Experts of a small language model.
Size: 20 layers, width 224, vocabulary 8192, 52M parameters.
Experts: 32 experts in each of 20 layers, 2 picks a token.
Training: 378M tokens, 2887 steps.
Below are experts of layer 13 (counted from 0) of a mixture-of-experts language model. Rows are named router (the router's row for the expert), down (a neuron's output weights, with its number) and show model dimensions 0-223. Each number is 128 + 24 x the weight over its row's rms, rounded and kept within 0 to 255. Numbers have three digits each.
After each expert's rows: a language model's description of what the expert responds to. This comes from a sample of Wikipedia text that the model never trained on.

# expert 7
router:138151142145131154124109128119149136133117119090138134127087141130139149160099123108200109144093089161146113093144129136151109122128117134134097109119143172170166118162147074168140140122094133111105125111131140130105115168150114140111127123088124089138115144110090108162138142138134108137173152143118138100166119119106134134125121133132093145069110133166128107145098146114102145124090135104107102079130126157136116073134191147092111098150141122116092168117172172111155163160147110175127126128133083117136061144117118130153137099096124125170159112122116117141102139137117124131144133088142090122131132130188089110133112136113085131161148150134164143135124142161158125168120
down0:113121126138144126111154139154097118084116140101108143109163162093132110150162137133136153186118147134181148150129159133148106132173113158133135102095119163135125123161109134129116132140112100116155129103140165122164082125132154125132109141119184073104140104081132117120193082090068109089124106147103092083068139147135120163149122122133113148159161159140120121141133114126121116087156191095131091147074116131130107116112128112149106130169123106164150147140130134121156113091121157115117122120150095093091104109110166092100135140120119113164123163106122128123112127119109171117110133138114141142170116127126126147130160113156137127148120141124113120175099152123132092092130
down1:110141127150092115150125132148102110156140125124123117151162099128103133133128145134147106133125118139124119073114111154144120176115133131144135146140138120062130155111117148121065145140119146139138114129161123115133104133170109107092118085117126156129107123084136164137173060155097139115155128162117054138140069118153147109105118129161111156166154119129126134100135123146119092122142093148141120108130150128102145128132149126122147141100118169146118116131089166091190144079193102141160093131085154146138122101165125183168115142103113132156106110121107113113098125145120103157145125130155147133151129154077111123088103097150105101119132134105123106152163131145101152112157
down2:131162149152118112113124113112113125080128127110138128112165142159098120139139119133170105142145171144113155113087105143140141139122159155175123193101133158107128092136136119143117149135165097123137088142113100109103131084131164140136165168140132146105119157127111178111154129159116113106114141124125127167146128103166141117117127139132094143151096147162118090101145140104066149112140136135182097102105099113139083159117129095172165103109147071148164091141090161104131088133122153148106101122153182123160108153121138124135135135132108102145126120153157151175060122110161088116129103112162148129132136141119096123123120121104097103128109123091099123118119129153099116097136
down3:161150093135089104112129135130097125131107133164136144136128165129136131118146109117144143169126081107113126099105109100120135136149055140121107204142116112082138078148139123149074149081096134146138147094126172149148124092113120147154031181098119157111126105136165115100136104141115155108132129095108124185116118109096111158135110133145154175097106116136087134142129149154141127127141120144130141115119142135159120152137163150129116145149101119107145174140138116106140087120151119126121148105124151127124156145144108140106176101090119102133136148146110103119174121100165126128112127090109141096142110139123147155110150122177123136164158113126126143119077132107146122108135
Place-name completions

# expert 20
router:137102088123105136154089113143121125121094144102164123156079116097146094133122135141169130141081130120126166138132106088133136112116113147097126117171116128205140112140176131120137124119125078116153145114131139087064145139128130155135112153116098154119106082132131139109126110132136101094128121170156174107156111109098149133105135132120142133160116149162103138144144177114114117132142123138126117156143127103104121142114123074137126093127136147180121178120166143116127149150135171115103107109150135103149089120147163160126097140128160151157138140125072154129056112130140091132151092102142125128120132126158134124140137087133106138157131179126168135142180158163151115140094
down0:130134154101115093111075187114130191156131159131112126143138142091186143123097119143111106153135118131168109114135104109142158118130152112139116105158095120136142148111149118147156162118149150147133129131136142093102159095177084124106092125094117145147125069117088125080136143148154131128119111128158086162147181104131153135112123144104119166091148158125153080096109073126108135115144152115102152119136126133113115145103146145114159139138122107149094140065117105119137167121145153127155127135138163153105134132114106117097143077104124107103132119148163147090168124150174106161119125144137164106114124119115103148164171124134116103131109129138093157129136105116067128125121
down1:081133081080112132090140124135105137119153164162125166139157130128147139136125117129150142129147133140129158123145152081127179149131133109139133079133117091110191122090107116110112154145096137140159086132145136146123101157137119138169137117151154106152113116134104145150124086166099124133120104115087147134125148126117074144108142163106139164107137107154145075159166156164143142137134133133146113136108143159160126090157127135142165138144106114159102146152104117135137109151132091113160102148110142148123129179144144127136130143116153121154068134146130108095134143149096108158140158125126164124205075123089123166119146127156143118168131133087127079103144112136153138170152
down2:125165148130101150169101163151144125126137141172140149123127205107125114097124130181149106133136139109123113101123113124137171146129154112108102150114129139133102132105118137152166127113153190102112109128126126142142143160173125151119142110123138088152126143130090096123148115138114152137135098166102110072114140108174149136143145147133107129098149129092117106149140127128127144159140132128099166149130176149126112154124099088141154094108124097138079119129147136168147112118137142075115126189143133085130150144183183123131140128123121096118093108168160155127114142110137136138124128144137118145141145181113129142149149170159091150150151159158119099109170075099109138077145
down3:154139128142124121125159111123149161106109129119136127126152099124111184095125110110122161092143124129137114124141126099135128111105087153115173142129159133136133168100151147118170082126153132115163115118081070091110088148139146150125139119148109142128117087110128093161119135113116140119107127174185111124161094147152089119176132170134124129126111088125095113125176073132144098124142143131142149103131115165115143102111133178133121142181131091122117116093142104105097127147089151111116115128101145138121096088109134094162140120125153104108166116121128112089134123098129141103142111096117086160118122138131129120148119125177152163096163163106154139104054122165125168127155
Academic names, citations

# expert 16
router:121142119131105152137146100155109125164098094181097187141129131120112156143135065146165177129122161137090183156112137120119146162097112081124105121134137097146147164167120124072137117171136157133148095118130169155146134115120066149120111137107094136099108117133167147112132138101132143113127145159175118140122092110109145133151161126109134152110155113110131141150118097104113115117157075090136094187100113130142131144137129161101105123124135153109154110139102159148115111102106138130107140138142148133070130121137094097112139144109133124117140135208131145106135127088107126134149141130134101079117129166077135140118123133130100133170123108114100106132155158091135135138127
down2:128136115124128135128118144149122158126160163118141159144153099169143135093098114130148136163191144144116131139158130099119154138110165133085136126128135131144123120135169145134107082137106132136131176136152088125134100128161088116147163159154131128141103081158117128126134129102123121071101123141089172105100097101133180124156111108105114100118149178115194109142138138137146121159121127140120135134121145123101122116139107072146186150161100155111144134090108110095126121115111135127106099139145122153156116142127096140129092167141114107140120076148148101117130108118142159118117099106191105152168112106157143111116166114119142148134161166197111146127129129138195144105144
down3:150131149162097081095093117144086086128118123118061145169113124149124161136086106093141123170164117110121100121152130155140156101150138129118139105149147106152143132126099128150062117107103122186151083153097121127178093101097158160090136097132119117135189150163127124130150145148140165109133126121132090117119144127104088114120168140138153144146133113122103115136152096136117135114114131152105121142147126126142125100115148103116085152111127120132132128142132082105138114119127150099132125171145158101113112131106140108141142074143090127130144136078117116109163105139157130119154158147131128174168121161104180099151131110123116106108110124144148093134129062135141152111181
down4:133133123124149086153137094120122174114131115145118153103081098126123086115095132166108101119160145152123119138129069159133149103102093134130125091122130164141126154169094114130132119134084143126110138096141131140118127111169125090117148125117126174086112166154126144118119145114122082158100115136098175128086115124150137096104112152143156124110139124148114139149122150091142109137128152104136099171133137149134129127178110132047142130135114118110182084137160125139158157149110125158153151143117131181119106185113150062108107145131120175160164156128148123135145124154117132129149100105130140152124156125133179116130144102114119139154104132101128134124109170125066111110162
down5:107136111095131126156122157095099115152173133159127121132087148104131174120102128172155142087139148130104126147143122140114091139112114137139114122106125116126069054102135154102164127128152131061161117137125150127133152109178148143124158156125098128152101157114077152133127159149123139127116146124112116127102137169113146103111149115143169137101185109132148113114112167127139117150108100152192102088115131152144120088091117122116106146159133132140128121136146127102162102135123117103130169116138147114152138115109151099121151118132135112095149146123109113152054131126081128130150157122110088123162127100122149110139098096121095078100119088100172130109124147141145162145081
Date prepositions and months

# expert 11
router:135159135145140130141084129125114101140121107118123103113134123150084133137119184153119146132115115131128127177131116105159129154117156100122172123142127136080122104123086114141114116149140112103127140123119144126164133081108155105092087132117126120087112133081163112086086129123143173126126131125123059123111146136188115126137202111116159117132095137114125173127098113098129134103188191088119144083127146154130123119145107104146136126135125160115085136156127145147171122095125084131150113136123136138128139147127102124102082147118145135130135140093155124120144110157155158170119157102165137084097173162117119140129164148152156157102114099143100109115136112148146129156079
down0:122106166097139071105144104151135134133136129111103151133113115188156124139115122156139118110121132118094122093144130129128107133141136144131153099149162076124152103133180143102125101140104091098142125152070108152095121122182096151125130105114155156133095105098145139070135165108139111106134133166107132148123136112102122147112119149117098102118133124090137092148107159128170112145148131133133081138047123145117126095139123143100097109150074118109103080100141144155073124121154117130100127118140127155131123131192134076129124107129135132110118162130086134122157157143136155145132157134128131137095141100133141140108166096171143145092147080152157149113122133134104101164111
down1:130150117095120171123155114155113113076141153059171137100127141129078160119117151108144122158144157116149103142068122141107119143176114114139173109139072147158132141141085097127149118117151154173104098100145112137096111131100124123143130117074180115124174193148136121126146111130149107121122104153139130128101169114071153145119122155137110146152087131147152157136130142121121139095141137083106139108162130143111143139125097129125129105122146136110139131169110107107148109094101137117174129118127134110110116108149064154125175127111153121104163120153148115160069143118089121151092098126126151117154123162115130141132124135142106111124111119124142129138082145117119112171101
down2:164125109133131111107124142133171090178124156118130163110117186150171152142143133164141106107150146112160105137125151123120122186144176094147150138126139147111149138165151141153103111092109139122114117102158137129099128128123130114134143161128082080099115118109155139114152137142095087119150123143123105139136161152105155175162107194120094130076162111155131131120091124114155111095131075101112107126153150117115114109139106139140142106123152123109120116116103098135108120162140098172141135161127064148107122111083163113108120135108134127131086089083138132153122126094135118119088126136118162144126107086131120156116112118112191106097142138081139144117134118148148132084164
down3:114105130169150164156122090120140102135114141138168124132134115145187178137138110102150115127143166202105159097108103129101111094107126127127158117115140116128147124092127135103095129125137124152116137165168104155120163118118128131105128142116116117141102093108113160130116173133104142118124142131183132137101151108107130125137135163108104094137078109099119109127112092108159166117140094130116207122141170140126116143126096140132137148128179094155131146128147133145118121107171124167114142151090104159133166130089136102093184128093141144156118137150133125165113128114109133119111120110129123172083132119102146191125128133172110104121119152186133126156106176170129130134151
Headings and table labels

# expert 4
router:119126117126164179199101132141126110145102138096118122134136095112101092126143123150141126108110135143123120151146163163123124108134110114103122147116130147129146138143113134093128144138111167109188100108148130102092154137083123119138113125084092106112098143083111095106129133172098155134125166130128112107138113136072068111113109092133126175123135110111149129165125151129111141140141144126125121156106121154118101136141102120129130081144147121125099201147096144137103150122087107154087117141128112165108163120117080102117080137116162126121149156174119136131126128161122136154104120114105106081164117151184099150093119131191137106090170133125096158153135116137157145121136
down0:140130174111126173133142102115152100138138147130142124085084112079068118144141158167101146151112108140097126126119125097098105126098158162135108127136133161130170159168097150084125126072129129109125112075120111110144130083128135089119104144097119138114112138140098121176150107143102095136133102104130122156160131127111137142103115108113120155149105115126144148170163116143090076079160156121122112099130133088167149128137125110144159157145169083118097128132111114115162113127120140158148127154124121134093095173142172136151168078136130101108106138131140127138134147115129140100120141131155126159096120130149143128180127164097079116132164126150155115122112115126132104192136
down1:152156181161122120131139134148157183123109137120140121146134063132086126165130138113142132132156127109167138114110111132103128106145184162110186094131151123068103118125104095134160138143122110132101121087168170136148141094113140133139088169130169106109168139123116128133122131104142139126146182148166115133118143142100126142152114144137142128124120113103134148167154119134117137099097124130133144140110088086133120118150161106127128163155125110109128119133131124122152148142084149105095119117160169168119165111138139139089105154068116126118177107194107122068096141135138148152107145144157153145129096126113134108108135117167115085148170122109145087172129123119111136108135
down2:157121143164111119119145223133100104126110091119117125150116147104114103154088092128154118140104102090179126157158142129177117153157129108099128088126141148142132103149128140141126101125138129186150112097135074141166162096113117167158103163078135118138148147169113124098177110108126142132093143107067106117123129110125129092132148142084127104051116152130128134072122115127093104105108110131141099124152114136117130147111109137123105114133121142141147117129143150134104161144125110109143106122156126147146158080117122090166136121143156136097132149069127163108115114121122122131089104143155099102121148149122145115110151108113134124149124105077137140099138137127143104162149
down3:129154117186124079135141166103131144116157097134138098152181140130144137132150117129134131110183116148152111119152150085126132123138103096085126160119143148158135107129173125136134153093115059129116133123153094106129135145104105157085132158138104134076150154162143131136161109140159125090142118095083070120141125161117121092099105093152122145089186142128103114107121106105121140143168102116104117150103116129116144119143142107121113170126127157117129119105109086122118104133166131106111164127134174122132122116166120143102169124154104132126123113157100118106125123127129129126116090142169132146169157121143131118110122156153105126160132125085098111120111037141173152132130
Mid-word name pieces

# expert 2
router:081176121090095111151123129119089102139095138129109122147157127133094174144100115139115125127157150105114136182136146119080149132105149158113125097147096138200122142109136176129130140118122139104123158110163109120121129116100112100133134130116072112117110143137078194107112154119132120161125097115110071148112109125126134137104131104119158109087113095122124135148157132102103139145090142119112134111115175152142100166102181101107154126126146111137092154111096111122124144074120179096107126148159131173100144125178135083135140116106135078116171119152123124121095122122160111115107110085175132116145148140118139138112115140135123115170148143091107158130133151137145144132150
down0:141179130111081123121112135170138159128133132115124123149134123140112174145144109083149170113089113122149124073130119137148158134137137102123107155151155139170125140115119121112113089104155139142174102110204140107123111127082103124085106137143110104139117114141170090123164095122128169173125139130115125080105142155123121120118096142134081127153169139182145138127129129159154087103144150153133128116127118122102115127143155146150136158127141143086118156118145133137126109099084133125095112127142164184121108128108114105124117128096172117140106175098125105109184134138113094147144142099173162141141104087091120152117147098081146106150133170137107141114142142103139154103155
down1:108070102136164114107141119147143146114118122142099185158086147111140089181161161071115107111124153103137135147118121174121127137122129129101146119135161154131154167156150119153124135102177086157118135139133141102119166145118126180112044159117128130111095142156167139131096121124130114132134149098115135132105129124104119128100150103125088158112091105123126137135070111110106128104155111143118123109099146163092144128131102133130129120144105095096097122138132129074148108125098095154134161151111130122151151136143143115107143108098113122111112101124113125152113128147141100110129144093173177128062109131092163130118132113083136127117128149157108160111122103140097088108080
down2:119120137088153132139118110120142112150145085121097139157147148139111115087109102109150103134149133148106111156097115129112164139132098131138162117123142106099110159160129157130091135145087096113152188124174117131139123142118169149189195143095158132114119093140087158134115180130160087105149086139129141103121131111193147114130149117143174124148178130142098167143118139079137090139135143129124143117137097163185122152087098120122099116126118156152096105137161119088148152106138127105162128136163135127163123138117150129117129114122126096105110101128100145125108139120138110138129149102092144096116094116154198157126123155153139100160123127092141140104123147126115115106097
down3:102142106136136149106191113131104136105117124121129124120132129102123120125129111111104110113144178095117116178139165148085147142111151150138143162072090138122126112130157154089067111143127124134127107075148133147179078107161146164127142127149117137142107124127126082133117100144137123118138155115101122110129122119095125152184128155153133173103141099101175124119100130147107103147139123152144194138140166151116117130168149125085146152116085133132136153097157140145127105140126136166148132148124096076158090095150148110163102126120127158159135130131142098150103122104115143112159116120149130167114092116141123129165110150164137134087101116111184060148125128152134098107122
Phrasal particles, sports teams

# expert 9
router:101122129153089090120144090146092126135158147130088098117138112160129138123117111116136147165123134159168146117130137146163122152130123111116088097130139156166148088106141107092119152128085140119162138142142112153146165120106143214155122139114121143097095132171115129192116109133122112143103172143092116122122141181163100135117129095130138138126113125102118110145109126120180113113130150103142125141113136127128113111096124135149156148092119115136173143161101140103116162122142077121104136177138099114145149134149146128138083097139117101141128109112098149132104141149112114131151120139176079120101075097129118148083142177121135110107110060112107092120174125139170144116113
down1:209135129096164136150106158119116114132122107186126154142119112097133109190084134127124101116130106170149127099127164108108124125068110115127113136123133084139088120100112124121091128113180092125131112104166119153119141143136119093148130140143115113127116113156105127125116145124106137135126103151079099161145116156120113092152142149151153109126129155136147167114124154151149138121142152125127168122135150142068138088171167119160153162127130116125100181149133095170150097125107082118135160112126149109116131118137072128103147117106130126121143118122106175138172146091116124143122142079149104148120182135185146112139116126082098171164125129121139128146142122138136102143140
down2:097121140101177117138106137138102115150100120116127116133123090130077123130103095158107106061132134115170110130119098154145178121186136156110109133146139110084104119157104115126153084114144110148132198107127134148151164138165138100127131172144106152139093150131127144102152137134146106115099106153142124111149107156175114148139156101147097166097159124123148116131148184110084126137143109169095094083110147145141162144134148113125139130154094178101138139120095138161119139106091139131129118089116121149139133106092103091169163131113137111120136130133146145115101140127131118109164124140120144084101164167154121126171115142124118104088120170100104141132171123142123165136152
down3:127144106095112114161129095174117109118160129108173109145092117153118080129153152144130160118165137140126110129111117139078152107129102177114106157112121122134141156103116194116103129130093130108127071113130101102159085125149058142105098145107167139136119098083161136115143159114186107124101130134102125108139168141137124147143153106149108121120145128130139107080090131113114150109105121152135114112133121110112150119189114137122121105102133134113146095113169117129121137157132171137116112127138115153114189135105174123148087165110126145135137118153153135114139063118092135148155075155106154117176110142130133144114113081097109131147095147135145119165104140128115146129114
down4:121142143184143109127116127125122149131125146125094136142127077135145117103130131130158142095130097135130150164098093118116147131136104115132137128143151147125144125153166147106105120079114088091117118164120163111089103160131120064128142143092129137167125131141151145102110124151163177153158136152116092118123145119142129123078140124135099155158132153140130136113097118136085129174073135140109112135120074101077143129174157122090119122161135181111113106137114134111118123155098090177094106102146140116147101114134144116103130114148110088147150126197113114137119146091129091097118118155097140102133153127117099109083147109117153108155165155123119118077127124163153169109173
Name pieces near music

# expert 14
router:109136138108099143125148150081092123159110081122159122107160135105132114131126133115167106124116115101147112138118102086130159098162144135095093169116145120139148111168207154130126135119125150130154085129129149132130112131129102172127119120101093164109158101161140149125157128120138143151121145094082159124141114118096087159169153082101146124125135127132111154141130148156149144164120118146145136147128181136101095132140126112139124104120164200100109143122088121127140129109126158097069106144130122101144123168126130125133096121139151178156170131086095129128064174153138088120125128068140088146124154179101114163127124138134126143119112111124145140124136136139103138112133
down1:101122130108099116128143128172132138139148109088161124100117114126115150098132130161126157134114146139086153131132141132141150124105164152130150101158100130126087166098151118163091151158173159142108172137132116130154120157135131168156152163148116134103129097129099105125143180115127153124114135161135104107151144126133121114119123142147087113103127140083114093107128131101130147079102140141128121123137138170099120118155177132127092136131074103153135147153167117118146086090101158134160156106143114136124128145137089118076118117125159094162130135171164124137117133112149145148149119045130175142125108110089098053158135147112159113138144147098079129143147107164127112130158
down2:137116105190131131119107153115119116142138142127112117157139121117128147112140141103111126145122180130104105121149125136136136186165108166089126133133113134127143112076130127095112129152086154070095141089113164126149137107092143126056106130127135170160121125109128111086146115102139094122128122136124129085129080102120153117172099081102124126097137113128088109165141118127123144128169130108134137122099138142112152155136147133144108164111093127109124095116124112164136082141156078095107119085139125132123113157093154116163129130150091143122090146183109114155117123090147126144129095138126132139107104081105160155136142133185131079111116179114151118126135123147154181160128
down3:093136158126115154119081111180067116132065136148160156093122094096132147156091182160108092099119109124106145141127127152147182121149120099122168146147127135140143112151118103126183126146144120148148111107155111106137084113125132111115118144107153093107147129104140120134120175118113132115104123143165108131113121139126077160105125095163157161148102140120124163161127118135146097112128131117105115100080138109130184116117123139155104097185132066095123141143160085111110103074126144131109125149106108127127111106157115121136148142069148131106113101149084099152140152165128107133116123143121124127114078135154137122109126139113121113089149135096117097096117117101109147133117
down4:157128125155128135137122150132107120131097107159151140162124159133110127107104154138151133106121147137107157164129128108106148139117142143096082119127132094159117121154143144140144113092106135132163088182159105122132108131113113118153138096167096155152120129184169132131105168088143142095143112113120107097149117188096070142106136089122084178159072098104144134130172136108124109115081122099142151140089131120136156104116108144141129157108132138135164156141102099099147134143112111143188180157071141120155099129093104173152135166162136111119144145147133092135127114124129117141165164124092100121144170125097170130124126129097139128152125126115140110122155166130151104135135
Taxonomy infobox pieces

# expert 24
router:110135152106102113106125097146096105156109104146091128144099151089142160127136145132112133108122139106099170150164144102129175085152173130113102127136160108156110121149165111078117095123143136094118054153172127098140114149132132131095140147097099132144121109188127176153152142088135167146090128140119138157114130089103139129160133111105144115149159118172105176164126097123158144138141110154133146111142178134134111153114112148151093118103139125110133108130113153151119087086141094115099137181139118099108127169120136152130143125099112122100127156166101142076115147137118165166134129117149117140151143143141137128137146137093125110171120145131074146095138082134134097129124
down0:140146109094133144137117138150111111158084127141143108145173145143104113118128125157110109148116093123112124118143116121120092159117156090127086127133146108113151160129157120126131134103114150157133090146135119098118124151114107140095156140104097132113136124121105142149124085126118110112107119153150171158116134109113138074119062137117147161157156161166129110156106103117155143133164151151131146126143158127171088075124117092091148069142120151139149138194062135131152125107073083100142116110102143166156129117135098122128085158152122119119108141098094127122129134144135128120115147124107143145125149144180118121123103134164144120164115204104184144084156155134155121128120
down1:101149113134181135152137115145127147118120127108105142111127154167108112124091165080134141123137124085116135219149140125126131125110105143156129081084159140120116113146074089123092134106160156140163133136130141140145127114133115077123092089115120131144087118112153127103119161149136137096127114125094140102131104087147107143106089139108147166137103124111121095107128102145093122122110102142124135154093168168166143145140156137124149120124113126163130089165117119144139103147138115136146107113150110138122118115098111136106167104126091135177150079140098177119118112141173144129138196142157152114179122132106132144179109175156107127109152113108091116129149119158145110097123
down2:118170167128114161152121147121120093183156094075130154170136113149088090107180142153150147144123136130108095144113142162153147154146096120106150138134120145126138113135175108116135116128148153118139108114134144144112143133093102141145108126123135146145147123179094154095108153078117088109137159120159107162120141149161097130098153113136097141133157106132154147158105132151092150120126162151102119103120097110082134104142150165148121125126113159107160094155144083145098154107107087161126126146165112148108110157081096100106135089142128132175133138119117111140097139113128104106132107109151065108109117110074139112161100108143158154113135125155143102166127103143161125137166
down3:120106185131160132136125152156106135154095121149092140138124125136099129133148128119121102104126120105118154097196123156082128157116146146166106109115128074101105139147208182140115128103138164107127114133171080117146109105098114112142119147124118120129109183145089141103155194142117137124123137123113118150105127121155088138109128124136096170167099152149129198106153142177140117123087136133149167110119131135110094104082108143085107137165123138125121112153140144129128140128134126080117119144134094134150080121145071085115147092138143147151141116111129153165174154134092115152147128154125092141123144105140102121174120141107129119130124124124136139138137132117137146120096
Common noun completions

# expert 5
router:132139134122149158138164083155101094135158095128104104137123130159138140086085135121115105134108067154125155124152143133147147183139147091199100119100170120127121162128162126095144118169099131103099092117153130155120128098098118178140132145102114088110152103111117129120139139149144118135122100172125150169138092139108131105111099110124134148118134115142129141176114141112151109140139122155089129147147122127121100151113108097066109121076141104101135123132088175175124137102142152126090118138122090074113133116166108103167159111080142146161117131159117133146111123140120108153144119101139166122124148123148131115134147141136139102144155160105088107129137100105109107190125
down2:113115113115174148151119126143087119141072150148139149128137130134136125097100106108156136112176116142125136147091128084148121170169122173144117139081100153139169145111104157115105105159130101116101135139113119138131149143146139114139084156135164117124102104141121128124137090143135134134170099163101098121136130124166130100153165138105131105110149127116139146150183139096108097075150114177123105152153150089152128154184122083126094117109143147136135148104148146104101160157091103126124108126166144109158126121165114145143152177104111150139159117136096142137158147164101040147123123136164152136118133163102110127106110183097138136145104125109151130153118153104135132151113
down3:112126135144141090124117110110141120115132137102138150155131074098172122135109136099121172169151103130123128122139136112128097134131144141102149120126131122155147119093130117181118182147148118141094183100128183151132105146143146127154144146160165195076112137134140101126129164128128121109130131132162127089119129135135124109103121119148127132104151124152102164113123139094146142132138133111125096124139090138059116178080140098146156142172139195105161116141123116114093099116156164150163103106149145102135093121132126142102112171180133131111135168160097151115131129107154134130143102119129101139092102084100095123138134172107117088124165101139140117120100173128128137137077
down4:105109077102126126110126122162057107126111139132114126127157157151121143147165113116146162105155138139123116076108081142132137122108105156109146154117132120124157175150141110096150126076116119153148119117142094122156130131069111103125120120134077097118095097099153076120150116119110100101111119159099123138151166118158108133145115066146120130148118139132141164118154146133137109103100139124160141138103171142168105098112101152093130177152121155120134151137162123167178144119114149125118116099107101088107106121110156153153159124153121083131103150188160161115088154135107116101155120160117112124169137134160132139124134144103135139131106130161172146186128128114132124148135
down5:128145131098124112159131128095128092125165114142125115160110148099136158165161128106126124140145131165114088131107148148142105130100162138154140129137124095196113072115124101139146131139114098146122120153149111108106138166097142126128139138141136148152108086086182093126117135114116111137117114120081112127118143152124147100082125120155116199097127096111112113092081116110161133145160109089083169163129115116133155129127163128098099148160107146135157115106128131119114125085124104155124110127148126137163148120157121157173156149135124137167174097105112088159136155172140124138104171105153147114142119137105134173125135150150137121144156088105165100049105119123123107147116
Word-piece l, table pipes

# expert 18
router:146151084089116143120088102150110116156080114097124132171134145127094144154118126149134123123128119112132122146145192104129150117146149121141122110097130142170157136173151089119086158109093129121148107136148154102129151135123130129133143167131056137123130109162111162085106155144134136148164116166157127132135107138137123121116117120138087146120139131138124105145134145097133097150162121139144122141101123140125110126111137117142119116147145115063130137091128116143099101079150140108126096176162101161129176134114118114139130095112140101172146132163134146115091110145169104139133050074186096074179179146121138129109111119170124111119107111116133129122158101097141118128132
down2:109110112146144092167115150139139139123111107135084158139151130133156095117144097156147147128137117117139096119133081122125148133156112157097117140141175164081137125143146152145130124090076124095145101090159092151177119115126108131146132144157140168105152135106118118118127153169133125133139148121148086127095132117171115128156103109149148158136147103118147178192111141150117156122137126108160092115149172141101134134114149099110093116141095114102125154118138106097182081094106147130130119090076109094147090163107129151137158127074134136131148154104094124113164114131118080089125096092123116194088103121121133149118142134142116151136135123120113127135133140142107187155130
down3:129128131165091127149142174135164177107107093171167153175103138109127116147129079146128154111130159109108119129161128116115148105135130151104129129128133113113133138108116145100131115137119134117180113152131126150141127105151171120143145134095159110122090163104094103146136110170177124119128119157111147108125087132166116135157135087133163136135097131141148166102139130136156135123121113117119098111109143076141133102081131173122150130149157123107107112161108146126155162114143165120136138115129155146114130118085068119127129109116129108090151098106112072159155165133115131125112183148145150160116155149101193149099130124119120146173140150143069123089156118077124093147156
down4:170133146184130165163157160108144142136078144096104137127086111099110141102119159168115086142099152099148120100112163173131173113081134122131166129165153140139089113122136150107126111128162141105129143099133139150094140150140098113100117122104107088083163174126135083111075140134123105076134109123129121152140140104112142125108133115126119127138089131137161101122155139097125116126155154122134095133144143131159129113105147086150102169116136147120126096131143126086136105119134137185081129120129113097161145129151063127121151112179132165161148136076119097105100145144140171153164131111135131151111159089112117097147154111121119132143126137111082151148125133129123099126135
down5:135123141142123082157137167137129166137160133116123131127114123130159148159137165154145143127130115177153152102136130130146091131131097152123147127150139133105109114140123121113100122124110088076137140159131143096123151148106111150144129122116068151101177130174088115133089091094122139156163158118135128145098106140115124140125135133087166102074088166105149135128118098087127123160136125119118156123150159131119135163133153113137156094160131112162112154105110078181148096147124146158113110147122156134113155155105106069113155158148091102159125145105148110102112132113171137126096111103122087110113181139124138107121128134151143122130102074131052119111176104120111120159115
Opening parentheses

# expert 29
router:144096145148159144149123113066147141129135144146135159122158145153085137154143107110117139123107140108137094155103154112108122142133162095090172090126094085098170133134048183138105131123121136111119154126137114120119126176153125119129162133124150125122100152117174130117129108125122147115060137100132120146132104129154125148146167133143116143111152159145167158128153105151150133152151107161153097121117123162127108154118125115144098181128158130138169106156163109118123094127112101134158126086109143129103173120145037158154184153104138099134104103153138086142146123134117131140118131131090145111091115146123154159182119121139133113106134100121109134161126132133125097131124
down2:140136133132112132128141098133121144126137172101081126097129128136181141153151117111150083143131137113141155127117119141135108138127155143132098109120137125136102151119116152149161123127179145156139141088169179111122138078170106081105133143131156133139087094134119134085132167077149129155109131120136119143152102100133155172180116143158113099145113156124122191146149155128130153062137094082109153104152109118108100120140100107137137124135139125170161137135127159150107126158155126140134109180134107149129116095152181154132109126130136159142117082096123149099153141123075111120089179119130090113137138161090156130156114143113097132126158112073136147146101135126116126092114
down3:130114141136120113115141133169056119130113091098128142151103135105136140147126151076105139108108064149122126159120136181133121104102123092114149157111114128116134137129136149103149118136157104123163089126131114105097096113123100112108101123130119098095123096121151140139147183058138140181117161132139149160123146121093134150131085104094148151121090117172118148119128136124123138131121120120112139113120117122098094162141127151138149116106113160119143102129135126113137099126165116094160104091138124156130133155093092120121136090143173148096103135107124124135118173135110169129131104110119128104159111149113127133130101069108172161144099200096137151106086127134131080088079
down4:111118146062180138135140117151089130108090148153136070122136175151065079139122185139156149158099131110133134130171129105122130063139118117102149136102096144118140131159142116096140108146127106152135142125068117135131123120102147090131122097136129179092121110117097175138129144127101129135098116114114146125131154141108134112115105104149122113099117116107138134141138134126136159137142127124142172146111143128117132144134147086148163100105119133168100109126137136134123104149116144089117185105109090134160134112090124137155166101136135099148128108133152146151138162104198106126171145164117096154156134093119142094112131129164128123078122123121127096126088151109091179132124
down5:130164110105180141139115128134088122172103164137059056123131168144129155097128174105144158136150131128117117141163120109145144143135115153145107157129101161118141112136118150122138143117093155140168149115149168129119151110127106127107137174123167159108104134100134111125122152151100129135145158117142134118154147101110093142129119142162099128143125146168109110126144107120144092168095118186099114138133137099139152135132154100134147103148126135133149145132124176159097114139103155118083142157128157126149112147162085100123117139146126110121139151143141105141133148117117145212175127112132136152141127111106148072106070133132158126110112112159125185153144140125141075107085
Verb stems and suffixes